python train.py --n_experts=16 --router_score="sigmoid" --batch_tokens=[65536, 131072, 262144]
Below are experts of layer 4 (counted from 0) of a mixture-of-experts language model. Rows are named router (the router's row for the expert), up (a neuron's input weights, with its number) and show model dimensions 0-223. Each number is 128 + 24 x the weight over its row's rms, rounded and kept within 0 to 255. Numbers have three digits each.
After each expert's rows: "comes after" lists some tokens at least twice as common just before its tokens as in all text. This comes from a sample of Wikipedia text that the model never trained on. Tokens count by the router's weight.

# expert 8
router:115128113101140132100157162070095155138126151117196146144087145112124130122096122140092125119132126164132147147156111130163147101186161120119120164138105129116179140139165136143133090096149118153127117119117135114148126127107180163146117133125129115141164159107127128142114118163119133181132087126145134135131106161119098129142104136175143171159083132127058148103142165136124092100111110113165133146142151104126139163157098111107071090168122126094105103083112134133156086088125113155136152141112098112160125147133152144161106158128118117126158120111114154115156116118109151093160140107151131117130113087123128102115092201143142124097152129119113129108139141128161129116147
up18:125114136116169104136103147129147143165130118089122117113111134166143108141123101155112171113150134130101127150083121141151134122127130123110128103148156107119101149141093132124111140135149136118127140140156145099141149098177135112116081144142143121152144117107115112112101126140086126133120104120112161161108166148108121119109136142111141110180122131160092124137133187124095176137079196166118124162162160143109117106115104135116091155167142135109133164165134103097082088136127114089107070138135122188096153129097113145115124128120103107159145101135153096133092091121111136122136134146124091127139191123120157097127122147148158138132102173161134122146147133102128098160047
up19:156125104097164098134119173102123151148144147186124113159117125132115120079152159136145098073176132119154137147124123124151111085156101133115143149146137116132102113148151140102145119106108128117120093105170094104148148128139121146113067132133130092137144131113174104150087106154108147107110148089123132166096130138108108105132124141141130152130133123134188089137177172106149120147127098110098099113115130148113096086122138078117121129097151104144130101125148121142098126085161149127104092163141137108141130077144141114107118134105120186135126106135129151123151126129146121151124157157150145165170139122115128135160109123091067150102068168116153101185125134150116125139131
up20:129155141137109131106149127153141150095137077042131158101099156130127134136125126117117118120174144151170172103118151134135135096118123143139084151143142225138124154130167141143148158127125093132119149118173089134169134128114161121128138139140085125110093123091152073140133102095121106154098115105113095133138120185086191107107092102153127099135086138149125140117124142119125117151096156121069109175148073146136138107126088116130117132159125146103137132124161144145137091117154116145144165127142104104103107105114138094108090116129145106108108126125130106120135128123099141128151135147117101143150140123114101134122182146126141137133138150126111142152091125113127087148135
comes after: " |", " 0", " (", " 1", " 3", " 2"

# expert 11
router:123180104086156181077139152122148190125137100113146128115120119132125091175121118131131116130144099097121136133131144148131138133104106142129131127104128128193182113100175117143113117136131121171132131097176140121133104082143145083082128100168140148125135155184153110126108095131159114148165081114112116155111152136120146125090153092159155148140126143099132180089124086108102124126104125123105108170095120082147114144147130122124148155116128123173159107106112131116139160110129138178119134155108175117071127161144123130112155152146136140148157138126165108120135110115097114146109123148135152130107121140157103145139123151156154121127155143169185118118103140146146137110105
up5:166134133113087152097133156118111126138131138109144125153129085111134133126092201104121162133131141131165144136123133135165122130143148117147098156107103099129142093143105132107119176141109138113105117094155110132150106115050090147139121090139103094121103100133140139169093129132142172124141114076134089158113129149120105148129185159140152111149111159119156100100130112107167154117102112107137133097098114116076127123143127143149093163136078174157146159134110118132138144123141135127110131103114147145118143115141129134132121146114141143123159127129119167148158040107135109136119165166107123174123135122126072103116147137128109112081127166131172141143111114086148081133141
up6:127131115116115118109130110123118121155125129115168102155103138135108170138078087138125136132118117127124154147138111131148086138107164138110148151131117132117103082094128136171085092148133174161098139117127118125100107152099070123138127144131168150133135106111119172186157104144054150158117129109122080113112122141097109179120121131094123152166062109134160105094113129104155154120119140146127142172115087127148084156124119110118105119171152143128119107156151105133141126154173157127108112149129134119121146165140114162101151119104125143164125102157119120134152166134147123143159128121162113138176148088144108111156094131161140136128131113158104130083100109091113131064126
up7:140138116134110151147120124112129169159142127128079148102121138127154124102125099156100113133161073141120104123145153104125176117185117127224134110154159142136125144076112143103185116110097127122130121172151165126139138117100120107126093067117119119088106111113114103093143150146153142074122144138161146139162092101123122129124107104133181113102150114131156144134133129119123076123134153154145130158112125143129192112139148120115122113110131110091111138147137135152130098099114128154126150140143139101128163091164100140120107164146138114091146154059178130152124142170102148105130140158094140111130116147141162109095154139116136140151109135115124133106121156165135116095132
comes after: "\n", ".", ")", "==", "|", " ="

# expert 14
router:129168116112179145119104234135164129099149139098146131102112146119125113153122133138113135123101132147134149153148147129159111093117131147087139111127173123167118115093148145159122114137141124145130123088187093111119122140103148124139120145123125115142138134120096134161128143118110116164081081151093126159158145120114159104113143177133148169121105133114094121137127117137142089118107132119080140146115106110141125080177150136108099124139107120129130142109130117102124083092144101169092120099133137128137118131139126105137136155100136105127176126112114131170134087126115124102137125076122118157092145083153088142116120113164086124091124114191167082105164100130102131110128
up4:117142120125130113123120164117104147066113180119097128180126103102117156177122131118147164148107090138127113083134119131137080079105124113157171144094109131130114116129088122134108140152142122151085116145148122120151161145108125090130115115158073157137140125081137101122133138124134133155106177135127114107128111143145124119111129149121165140122132087136049147151141178114146133151120146145119134095122144136159105152138113123101123128095109107116099112154122106113150102112128090158103171141086112135132115116119075163072090138116157121131145111124067097151170193121114114113101090129125137143136111135133180129129123134141099125113164101143093164098105130145114151132126
up5:104142135143161145118127130116076127132136088132107111113086162111167115118123146101113150125137144148144154113096083109166102123099107094110153108116132134155134135136178120191114118135160116124124131117186087106123120138126152096165136137133148156110095110122114133153161153106162075104107142087157139121150114134146119119140121109114146104168124127138117126127105161124093172103117120129136134128126137123134093158144099121113108156138114146149173157128152088073158136084133107146081100160115156092108119144146085113208128119147121099154138128129127118109126129165086122119111155156127130106132100101161115122123075141157106089121127183097092147124084142142109115122086
up6:147140138172156113096133111113126125120141125100124134143154117104143145108115139153103179108119120120149146134115144142144095144123147123151156152096124084150103126139126102152088137144103164135113131125117078124106155045082091068096153135154131138126124114104134142122143110133125140114123137092150138132148166152106136162157120131156113152145149130111080172146112165188138078129164158126110146149144131160129126126165158115131105138111110121090110094092122114161113164149161120148097126140110135150104165159167075142082108140134151152106147132110060136134102130098135099123105108158129130148123147070123157133118105173151082086099139091120129122126137133150137110128129
comes after: " the", "-", " and", " of", ":", " a"

# expert 10
router:096151097082150127116118211061184166114124201094145149145157135149158127132146145139137122159096099128101130105129126109173140158135097147140094126138146146140169137141150109124128134146133155119117110156142126101170114180121121079141113130161112134177112092138133124129112139122118130128141114124118099116133103119124089152092116123109175190121153153124090113136115156144164112118079138123144120138117117106123109145131145142134179116133102137101149083116125135096130148106128130169141080137162123110110098149111142095117131153140133166106172107103148150146133116153127107111154115119150151115124153106135126126086121123145120131179179124110133117142158162089140141146091
up10:097116118075144153110168086108165149116175177113116142163143129112117121116169168142106112103145140185128127126110131119132117113087129141117162137129169181089125120101098123124100137108141117111106134147135108158169081141136141145136106153113074136133146138139141127101121159126130109086160134151161165119142115129117122148097187133136107131145184175117116179140131101133081134092116139096150150172114156113137143097131140153127139111137117142144140118155099085163109158131095129119117099125145103122122124183115128120141115141116124152152130106150137150108124150104083137115112165130161153134117050167126085118086119118113127140116108090136113128131117112152162136168111
up11:080132131139091156110127142114144149062140152113145118160134097138123145158088093114115153162103114063112165097100158129126113158126114118131122076128109124146154141162137115123128068128150132097131133162145041079164131142089108106142133101102113135145099114148164132142088114135114131159136118126140140099136094124126135153127153099128155105107136150137108122149106106125178139138167123086120088122162131143176135131142150113129120157143118158109132096078124127116136144162117126128145159133144125123147144117127129120088150160108119106127134098159119154167166142137145162100100102109098099128116151108138131133115125127152100135120149077170081146149140141120162077152090
up12:146148137136153121114094138114112132106129132122130112139136151104155098108163144120170144113128123197160133095108134129141139153096156113097116134116169171138177179124121132152123124112113121131115141152106113118083119101090130106115136128119152092158177114048127147075120161108093175147117133106138187108162123141148125168094123106144125142149152121112143138151162100129110182150168143110149108145121129132124149086127122137124115126102136106106102107129123073126158121175120129152129098155140141101125115123166143114111165102147130140115153106131094120120133076154131117165147118147165117146069139100119147094089117132102130114113130087149127141161178126173156131146123
comes after: " the", " in", "|", " United", " a", "19"

# expert 13
router:119144059059155160103075184060168136117147143123143150117137108129149123113161103135106164155116128147170146086140132136187085123128102136119163130155133159120117110121111195160101107123161109163113085117112106135146116109118141139125148107119112143104184156139098105102149094143123115152147126135095108111126170111080142134120145118147156143152084130136135099127101162154102113146142107099140090160105142119143129138115119121122121127128087113107083114154133134115106109123155116146140131100121120124148160126124123164124113146096101108138157158112136144150130107156106132143105170128099110168111108124138159139170128142106162135154147163120135101118107146180131141115152
up1:117119118128154139116124149124157144115121145119061117134188107121128116126101149108157104126106150102163091152130115148111108152173140152140143074088101101168106113141130147166124136144157108105130147131132110134116142140121063138105145144127173095134130125101130120125124105112087112120125126125143122124146117125085094143107109108175134092095199131124110108163080127162157131073139144103137143174107122147113128125159135132095129105126134141125113163141157180150102159145111139086139108061109120153096112103148097119154154095107122132158104128119127118142124162116112164149157136147126109159124159157143142085124126070162126173131134131131148087148114090137104097112105
up2:135148125131136111130112134102132130086118144137086100106167124122151139152133184096113136126136106118116133088141129105114152129098123164115135078109115114123153115124120135156117103145114138139104153203159130124107106145118135089108153124084128127121116079076135110109155133126120120179146127090122136090123089159132165145123054136160103135127117135113102162169124129111145101142128139118101134164139168123113158129093151081126168125176148166154103178140146126118131141172154117123136120080109147139122125164103143115109111110167140135106136134139128114124158129138118166151133140082146098144139145106170133155136146091123159156153176167170069087126122115106128134155154
up3:162120149094129109112076129127163121110146102122099121134110127140103125164172109121151143093080114139140092105148127122143179121161132097140119123144139147136129119145162116152132104085159094155134108106113111148155117106210097109155156094127153094097155124157135117104113122106123109115124111135118147147119141097112163164145167158121090126123134130140132133122170107101126120098137110113136148136132099136123134153119102120128118132079133111124119093152160150134090088150170086068173078124112149134167115098126124132134131145145122128179092139101115180139120122074099129154119090109135139109120155129150124125126145118103166204099147118125070118136158123114121157122108
comes after: ",", " was", " is", " and", " to", " as"

# expert 15
router:091206116091207136092136164050147136099126116136186119168131107152150154135133102127138124129118146143135153136148144136117117088078100097159110144120127142140142087126153112160126108120139095121121126127146120108121117107111129089112119159119143161125101120176169121158139106099134138140177095143136109137132116136096153130142116144091183152145116133106124097109136101110108176104098115132121128137118142135141102135158148141144126099120122106107112134081132111104126083124092114122116115103100180125138175137116138140149106137105104118121150134090157162143163094096135116141177136136147098131110127131145119153174152122150131090137102142160142078150113155145123156129109
up5:150157126122167132135106129096177145166152165129155125137120087085133130102070125118099162144109129101152109103152095137178111150126106194113099065169130114113138152118145113150138110149131090114137143112118121096142127123119076154142187137115137137174127177121147110120114125104131161160133095120121114139155155183095143149123162132150168131134164142139098136129132103178152133112131134101116124144133076128139094136147145106097073183116135097142135144135071122108085139142122124125106112127123105144110116150166152141131161156156151134150102138134140095149171117135161141157092130133124137126148118134151130105126121124170125139148117113137132164144120164174108103145123
up6:110172112120129138130113124122140143089143156172157159087098090101140160089119139145132132147129162100117136130124135138131143109110133129062132107147136136120113165117128159109142124127134120112124139128144059126144136166111113094073118118118158163155142142112157160125143103149103104122105093152110078150184120146079136158131073126117150101156126131143119133171079102158161140116118116157121129134147064130099088145174137118071118131109177083153132137137126109140115124166106119146114157144119124104128121136119135090115160144161121124172129120117103125137163125175146126143130132162135120173129119112130145138123143106127060145151135165111123145130134135184109086115148
up7:118170112159173122121132142133133147146101132164092109079156137109147128142108131104108121108159131156129148074145125122135130111153059109097167075122134169095110137108144144138110090085129121118091132105107153095083136101160107138141101110135128133173074119105137134092163112123180136148136090149116103152105114136135126090133117100139103143133121163121150126089158107104117124141134096141130146160139148105083138115114086131088138087163101143134187157149118147098136129150110099130130113098136129141116111072125138097164161133157143129161140127121105128139123092121140106121138138127147120124130110109134153124111092119159056131160097130127116071096165129141134150156124
comes after: ")", " ", ".", " =", "==", "%"

# expert 3
router:145152048134174086094105173056179132159118148134153122140129119163141125102121142146128111089136108122096111089129157120155120130157113104132142099111102124142147127120160072153097113141116158131130090079123116088119140103122131093173137137179110116176111077100136130114104152134156135123087099125163102160116123138134119111139136151110147142108127133122096141111140119156122134051078119128120100119135136099104139132131106123128122087126104140094108122142148102124139092111123123142176096112110133133160151100103126133125117140153111150096128082113113141131153106151083147129142131125139122094142158070106168135145097161120121130121132116126123085123164147128100135118155
up3:088128101106146120123128142097103134128132135131109113160147112147128119135123148105099119121079073127108128119129140110120111115178128099135121117147153152131178107127130098118100065127129147104107105065125089088123153147143111173144167097111125125136130104070156155112122139126139165133113125129152085156131136129156111161146130103144135111116150134160129127187138116101101141129102133111109107157135106179136116115155146128142108111142157173127129127148127099143167153060136167130157108108122153092141121132073158097105093128139104155131116164205155113132136145120154121128140140165116099125128133117147113150113143147118179163119116105157160109095169109090092142164130
up4:104129133114118158155169162143129138137120134143105072134114133093136122155150134111114093095135124138090192095125118124103179149139131139131166100118125178147166134119163129113116131116155093142110191107184138127160134139121150101130118115131128117164137127121129155159158108104128137146223131121109098154110100111138142125146135140127116118096149141147126144111125105120128116144104119097123119112153128131121123137198104103114118118161143150121142117157114138108147150132159114139098110133125098114114165141117131119144103116165087120096172070158131093130095093109159157137136149141142151124160141167148156156175110115093124112156142108126093074076102120126096170138130
up5:144133129156105133133149152120105145150123166087108094057166137179132106108125144143083134151136151117108153125160105131137108154132157114110156107143138093163135149117174132157176109117105132096087144135124133077089152115161092152139135115108122104111139169108109140115146134109126153169138120147099148164096124140088110106086134110181136147110072147100132102144150147148111148105117129132142142142134125147139152118115130166145123138097139116165143113122071118147125102120155176092133136112111126131147125116141138152122108149085093107106121124133192154130138115147156155092128079160094142147120135101154071123138153101146135127142150141122117100130112142083155109140189
comes after: ".", " the", " a", "–", " m", "′"